python train.py --d_expert=64 --d_shared_expert=192 --router_score="softmax" --routed_scale=3.27 --balance_loss=0.00339 --balance_bias=false --shared_expert_gate=true --init_std_router=0.0283 --vocab_size=19601 --norm_eps=1e-06 --tie_word_embeddings=false --learning_rate=0.00944 --batch_tokens=32768
Below are experts of layer 6 (counted from 0) of a mixture-of-experts language model. Rows are named router (the router's row for the expert), up (a neuron's input weights, with its number), down (a neuron's output weights, with its number) and show model dimensions 0-47. Each number is 200 + 20 x the weight over its row's rms, rounded and kept within 0 to 999.
Before each expert's rows: a language model's description of what the expert responds to; "gets" lists some tokens that make up at least twice as much of what it gets as of all text. This comes from a sample of Wikipedia text that the model never trained on. Tokens count by the router's weight.

# expert 20
Table cell separators and semicolons before numbers in stats and vote tables, plus inner word pieces like le in clever, du in conduit.
gets: " | ", "; ", "| ", " for", "4", "el"
router,200,224,221,219,189,207,222,191,230,190,201,190,200,167,186,232,190,199,182,195,213,192,181,195,163,226,196,171,168,220,201,201,246,244,202,230,193,185,234,212,161,198,205,181,196,228,218,198
up0,210,209,204,203,175,230,218,193,162,192,214,213,197,183,226,223,209,210,215,227,222,172,186,198,198,182,177,205,218,180,205,207,187,218,214,186,209,218,234,188,198,215,180,197,190,223,182,202
down0,210,220,169,149,187,203,201,210,185,244,200,198,194,235,221,204,199,200,192,228,206,221,238,192,229,174,175,226,225,202,227,200,201,148,213,187,179,239,196,192,215,180,211,219,157,209,168,181
up1,198,229,184,243,191,191,195,181,215,199,175,193,217,197,170,205,218,188,238,189,211,205,202,213,184,174,180,203,189,197,203,174,218,180,205,164,242,234,195,186,220,164,207,181,182,187,181,204
down1,211,237,168,194,206,199,176,208,181,207,207,209,181,217,214,195,186,176,187,199,181,219,208,186,204,187,184,211,204,183,175,189,191,242,204,236,175,233,185,196,214,223,215,198,209,198,196,244
up2,219,204,206,206,180,197,160,164,208,196,215,212,181,210,197,224,198,209,173,196,180,189,188,187,224,183,171,188,163,210,224,197,189,193,192,190,187,180,209,211,226,223,209,210,195,229,187,224
down2,183,188,196,224,217,192,190,202,176,203,188,185,196,230,187,176,181,180,212,204,197,250,188,209,212,234,199,195,220,210,186,214,212,205,216,164,157,211,210,185,190,201,147,215,245,193,235,188
up3,205,192,192,209,195,249,180,185,202,183,207,172,164,198,206,230,210,184,211,192,201,201,172,202,174,211,188,204,245,196,203,201,209,193,190,182,221,182,216,149,205,217,184,230,209,212,183,202
down3,213,209,200,150,219,200,223,178,177,163,233,239,192,217,201,177,204,189,214,202,201,212,190,233,196,192,238,201,233,189,195,212,217,224,221,205,200,203,166,176,188,229,195,230,183,208,166,207
up4,216,184,184,190,210,226,227,212,223,193,172,153,196,229,213,216,203,197,178,234,231,211,181,184,204,205,199,197,195,230,211,214,202,200,185,230,154,161,223,189,187,163,216,184,200,221,221,208
down4,225,198,175,169,241,232,215,195,198,208,206,184,223,251,218,207,216,198,192,210,199,193,214,153,220,202,198,203,194,212,207,181,208,181,202,179,223,230,223,216,191,211,178,210,219,207,197,172
up5,240,237,189,207,198,184,205,215,213,162,219,227,215,179,171,203,183,209,204,235,214,204,230,220,165,203,204,179,153,207,196,199,215,212,238,229,222,219,161,201,188,195,195,208,224,193,171,192
down5,174,169,232,211,207,215,227,216,190,218,194,186,223,199,218,206,191,183,185,231,193,203,202,214,183,175,224,234,176,157,213,188,201,218,192,213,176,194,213,205,157,205,179,195,207,203,196,199
up6,217,222,260,218,203,224,266,195,205,214,220,178,186,169,204,202,187,226,181,204,217,187,193,193,160,200,164,178,208,227,221,221,223,238,208,227,193,180,177,204,219,223,205,220,197,188,231,213
down6,213,212,216,206,192,216,188,201,224,190,200,221,171,241,204,169,206,224,193,202,198,200,174,199,193,184,190,181,170,194,173,179,187,173,234,194,209,202,221,244,193,197,218,215,215,183,222,183
up7,214,214,185,204,226,204,205,207,229,196,217,208,187,196,186,216,236,214,202,191,189,208,204,173,205,229,214,230,184,236,232,197,200,187,193,199,200,188,201,213,209,182,189,184,229,196,221,190
down7,188,205,221,209,187,203,186,186,210,207,187,222,200,238,180,242,227,204,183,225,201,200,193,184,169,215,178,169,163,181,178,246,179,208,213,223,202,212,181,189,205,215,208,186,222,170,183,222
up8,196,205,221,208,189,143,215,191,218,196,224,212,197,170,198,181,227,177,200,235,207,207,194,229,181,176,215,199,177,202,176,176,178,221,221,227,197,209,180,215,194,206,205,193,216,206,220,206
down8,225,214,226,184,219,214,196,205,203,210,191,217,206,173,224,234,227,170,195,209,188,215,216,156,174,199,180,216,167,211,194,207,192,173,198,204,191,192,176,242,186,229,172,172,244,188,181,237
up9,172,188,192,191,193,223,188,188,190,183,207,165,174,201,170,181,179,214,220,184,192,221,206,198,183,215,217,176,168,182,189,193,190,215,228,216,196,186,228,219,190,200,192,215,224,192,231,202
down9,208,196,212,215,203,204,237,173,174,220,194,212,172,198,210,220,202,176,201,194,243,195,223,212,195,219,181,200,215,184,165,189,165,191,191,165,209,226,206,195,203,204,228,189,187,208,171,214
up10,186,205,194,218,218,208,219,175,171,222,151,185,200,232,207,169,207,198,171,190,189,198,200,204,149,210,205,170,189,176,203,208,226,207,206,189,211,186,194,173,175,158,196,196,188,206,187,192
down10,191,233,191,231,224,197,196,183,176,167,222,232,178,188,189,168,221,177,214,167,198,217,207,159,193,193,203,184,195,183,173,185,204,211,213,238,206,244,207,178,184,189,210,204,188,208,196,197
up11,223,206,162,180,209,235,244,171,203,215,221,222,202,193,175,195,160,221,217,195,209,173,199,210,219,204,200,172,172,193,186,230,194,184,185,220,215,193,204,253,202,251,198,171,189,213,207,171
down11,186,211,187,187,233,190,193,222,171,177,163,204,179,144,183,203,193,211,202,203,217,146,184,233,228,211,234,184,229,198,211,215,178,180,186,204,211,192,217,197,189,173,182,196,215,175,186,221
up12,170,197,188,188,213,206,213,213,228,205,172,173,207,202,215,185,195,179,179,189,175,169,196,228,203,179,186,207,192,205,204,163,208,235,211,214,186,204,176,195,172,177,165,206,179,231,226,203
down12,210,187,192,203,214,229,206,186,196,178,169,197,224,214,233,199,161,208,219,223,185,217,233,203,218,216,227,185,198,191,208,204,208,195,179,200,178,234,218,189,245,225,209,185,235,180,190,219
up13,182,220,222,211,210,193,192,195,181,232,161,181,193,212,204,185,226,237,187,243,173,233,206,213,212,190,174,216,197,210,205,197,210,197,199,191,173,195,235,194,238,198,207,181,180,208,218,194
down13,193,190,234,169,213,205,173,185,218,178,224,190,191,191,182,224,215,249,200,204,198,207,189,236,171,190,246,216,211,189,212,227,177,183,162,170,222,189,213,190,236,222,176,198,192,183,184,181
up14,180,178,206,191,183,198,209,215,231,192,213,189,193,188,196,232,182,180,202,189,204,153,212,218,226,227,201,185,201,201,236,188,221,228,208,198,186,201,210,220,184,189,208,194,211,210,170,166
down14,195,222,176,223,198,186,199,209,181,180,192,192,215,216,217,203,173,165,223,203,219,201,195,219,213,203,199,166,177,193,162,194,214,229,209,193,174,191,198,203,217,242,219,186,219,183,225,211
up15,220,215,218,218,201,211,198,195,197,208,203,219,193,176,213,177,235,189,149,215,217,214,202,211,197,188,192,210,177,201,203,224,205,215,180,205,171,194,195,147,211,205,198,219,200,230,230,198
down15,177,210,218,214,226,209,189,218,183,207,228,204,213,203,218,180,229,160,192,238,167,187,194,187,199,208,179,176,187,221,232,209,170,212,208,200,202,232,178,216,199,195,216,196,163,215,209,214
up16,188,203,244,191,216,209,193,195,191,187,237,211,169,205,141,196,197,206,207,194,200,205,223,180,162,199,188,199,155,220,198,180,189,184,209,215,197,203,212,197,203,166,209,206,216,188,233,170
down16,215,232,208,215,227,172,178,232,208,190,217,206,175,226,199,192,214,197,219,180,233,216,221,201,188,219,208,203,237,206,165,203,211,214,181,182,204,199,189,213,191,169,215,219,226,167,175,224
up17,223,214,209,166,214,194,194,208,194,213,161,216,184,201,216,258,196,194,215,202,200,172,191,221,200,216,194,197,219,216,184,223,200,215,203,163,188,198,200,217,228,219,219,216,218,266,197,194
down17,192,204,233,198,209,227,190,217,187,181,189,178,161,189,207,169,207,204,227,167,181,233,206,195,198,204,193,190,206,202,192,173,257,190,194,204,209,170,206,213,226,242,197,179,232,193,194,200
up18,192,214,233,226,215,251,214,181,181,219,202,193,190,182,157,196,194,194,173,216,231,232,213,191,193,224,186,188,200,229,209,152,189,206,176,212,185,194,206,227,187,182,212,174,189,188,178,203
down18,182,202,229,222,221,172,225,197,244,158,213,197,187,179,203,183,157,161,185,209,247,189,194,223,194,236,239,247,207,164,233,223,226,217,197,202,214,229,171,218,184,174,167,210,202,186,196,191
up19,163,234,210,195,226,183,191,208,212,185,205,213,189,159,199,183,208,210,204,179,181,197,183,198,177,199,233,218,175,204,200,189,217,247,224,228,164,196,190,179,205,228,181,216,188,200,243,191
down19,201,165,183,211,179,209,207,157,211,205,227,191,175,202,188,213,252,202,165,198,159,204,192,237,193,209,176,229,167,214,205,191,232,218,193,189,177,191,198,195,208,222,230,196,189,194,165,191
up20,177,202,219,218,226,185,191,215,204,213,215,207,214,206,235,184,188,210,228,222,206,199,215,165,184,183,197,196,220,208,231,254,200,235,215,185,203,187,199,198,186,173,214,179,213,168,244,195
down20,203,214,185,207,223,197,191,225,204,199,237,168,189,164,195,209,232,216,213,199,204,209,182,173,227,210,221,192,216,220,219,190,206,187,220,195,189,182,222,197,203,202,156,235,199,176,242,181
up21,205,193,201,210,192,163,241,184,222,182,203,180,200,180,209,166,199,205,208,188,205,222,236,198,182,208,208,233,204,186,188,186,198,201,235,197,217,203,180,201,196,227,223,179,189,223,230,170
down21,208,183,169,215,177,184,219,195,178,170,168,239,157,185,203,184,197,225,206,190,215,231,216,197,196,207,205,184,190,223,197,193,182,175,201,193,213,227,180,240,195,229,217,187,234,220,200,189
up22,200,166,218,205,224,210,250,207,193,200,215,199,231,180,189,208,196,185,194,190,171,159,230,138,226,205,184,277,175,232,213,224,191,216,223,204,153,189,183,180,207,221,209,215,182,209,209,210
down22,178,192,180,201,184,189,188,185,182,244,181,207,196,223,186,206,196,203,180,171,177,202,227,172,204,178,211,212,169,177,188,215,184,202,233,187,212,196,227,167,200,220,213,190,202,195,214,217
up23,201,221,204,203,183,154,177,175,237,205,200,189,194,208,211,223,173,211,210,189,177,210,204,227,199,170,189,198,182,191,227,204,189,221,220,222,193,194,195,202,219,204,210,202,237,224,212,196
down23,215,228,218,198,156,229,207,173,212,203,199,183,200,184,204,199,217,189,182,211,191,193,166,189,207,220,202,214,225,197,184,192,234,224,207,210,198,182,240,221,168,196,175,202,184,212,158,182
up24,181,264,200,177,180,230,208,219,194,173,200,171,209,190,187,217,199,208,244,214,188,183,215,183,209,199,232,213,222,244,203,169,215,229,218,197,212,204,194,232,190,204,216,210,211,219,207,184
down24,202,216,210,203,208,202,195,180,196,207,213,214,184,215,192,216,210,172,184,165,189,224,203,184,210,201,184,193,206,204,178,177,186,203,192,196,196,193,172,176,201,194,193,210,259,218,193,175
up25,185,188,200,195,235,149,185,195,244,198,201,178,192,155,196,209,187,191,198,201,147,180,198,178,198,194,190,206,208,189,171,247,205,224,196,226,199,243,217,163,201,212,182,210,214,210,195,206
down25,210,192,175,203,216,195,209,207,183,195,152,187,180,202,196,197,206,180,233,230,167,221,183,186,168,182,170,198,200,175,231,182,185,139,195,215,179,191,178,198,209,198,193,175,208,182,193,235
up26,208,221,190,184,208,206,194,198,200,188,211,162,184,176,148,185,222,176,191,227,173,184,172,188,174,223,182,226,169,192,200,202,235,187,202,242,205,193,217,199,215,175,201,200,222,176,220,181
down26,191,171,192,214,223,194,236,195,197,149,196,210,177,211,167,188,220,195,202,236,207,222,210,229,206,194,219,206,194,205,224,200,199,234,172,227,214,169,244,220,215,189,210,163,223,209,168,174
up27,237,214,194,235,183,226,161,206,193,201,197,202,222,161,154,221,209,241,193,195,213,197,215,212,192,205,184,181,209,205,226,176,206,226,214,186,194,190,242,206,184,197,224,199,202,219,194,189
down27,213,189,187,228,164,198,203,188,229,184,170,199,241,148,182,191,213,199,212,181,198,228,181,228,201,213,229,192,218,159,211,190,189,205,163,231,177,203,249,190,202,198,213,212,195,197,187,189
up28,201,217,211,202,230,194,209,181,181,166,211,205,226,178,156,201,180,183,186,183,175,172,197,213,153,182,208,162,189,164,196,185,193,198,179,183,186,212,213,162,211,199,205,198,179,192,190,192
down28,166,203,203,189,224,206,182,227,180,166,196,236,204,208,206,166,197,166,167,226,222,224,203,195,219,217,226,193,191,197,193,241,194,186,224,194,241,192,195,205,197,196,221,207,143,217,244,206
up29,221,245,198,143,202,171,199,175,182,165,199,194,194,204,160,212,208,202,224,176,174,209,196,206,159,189,232,226,200,206,219,183,211,216,223,180,197,207,162,206,192,190,212,214,185,184,181,215
down29,197,192,180,165,161,196,216,199,163,183,194,226,237,165,207,152,166,192,256,173,215,216,187,219,213,177,179,217,201,213,210,201,179,198,243,166,202,201,243,212,198,190,165,203,225,198,218,176
up30,195,200,213,258,203,170,158,239,192,198,205,189,180,189,224,212,214,204,184,178,208,162,177,219,238,190,216,183,227,191,227,204,207,197,189,208,198,215,238,181,160,206,189,204,216,208,215,205
down30,190,191,186,211,193,220,235,231,190,206,184,208,188,191,221,177,181,165,203,194,206,180,176,239,165,205,162,204,196,183,226,192,195,195,201,226,192,222,209,226,188,220,171,180,200,206,170,177
up31,203,210,215,222,201,197,212,154,199,205,221,194,199,193,175,200,178,167,211,209,207,216,200,216,201,190,187,193,147,190,227,177,199,201,178,218,215,228,199,194,156,211,202,214,201,223,228,193
down31,262,207,181,168,197,197,202,224,197,197,205,199,228,189,190,183,189,220,190,192,207,148,213,196,239,198,230,204,177,203,211,201,238,177,156,212,209,213,198,201,198,198,182,181,194,184,197,189
up32,199,206,194,203,203,169,238,187,219,195,220,194,188,155,225,201,224,206,190,220,222,176,209,216,189,196,189,172,190,194,215,211,199,218,162,187,173,210,195,193,249,189,216,184,192,197,212,225
down32,197,207,190,200,230,185,205,191,174,228,193,186,226,212,191,218,169,226,224,185,210,189,193,223,196,203,204,164,200,182,207,214,185,197,210,219,230,233,188,176,189,188,219,231,183,216,228,223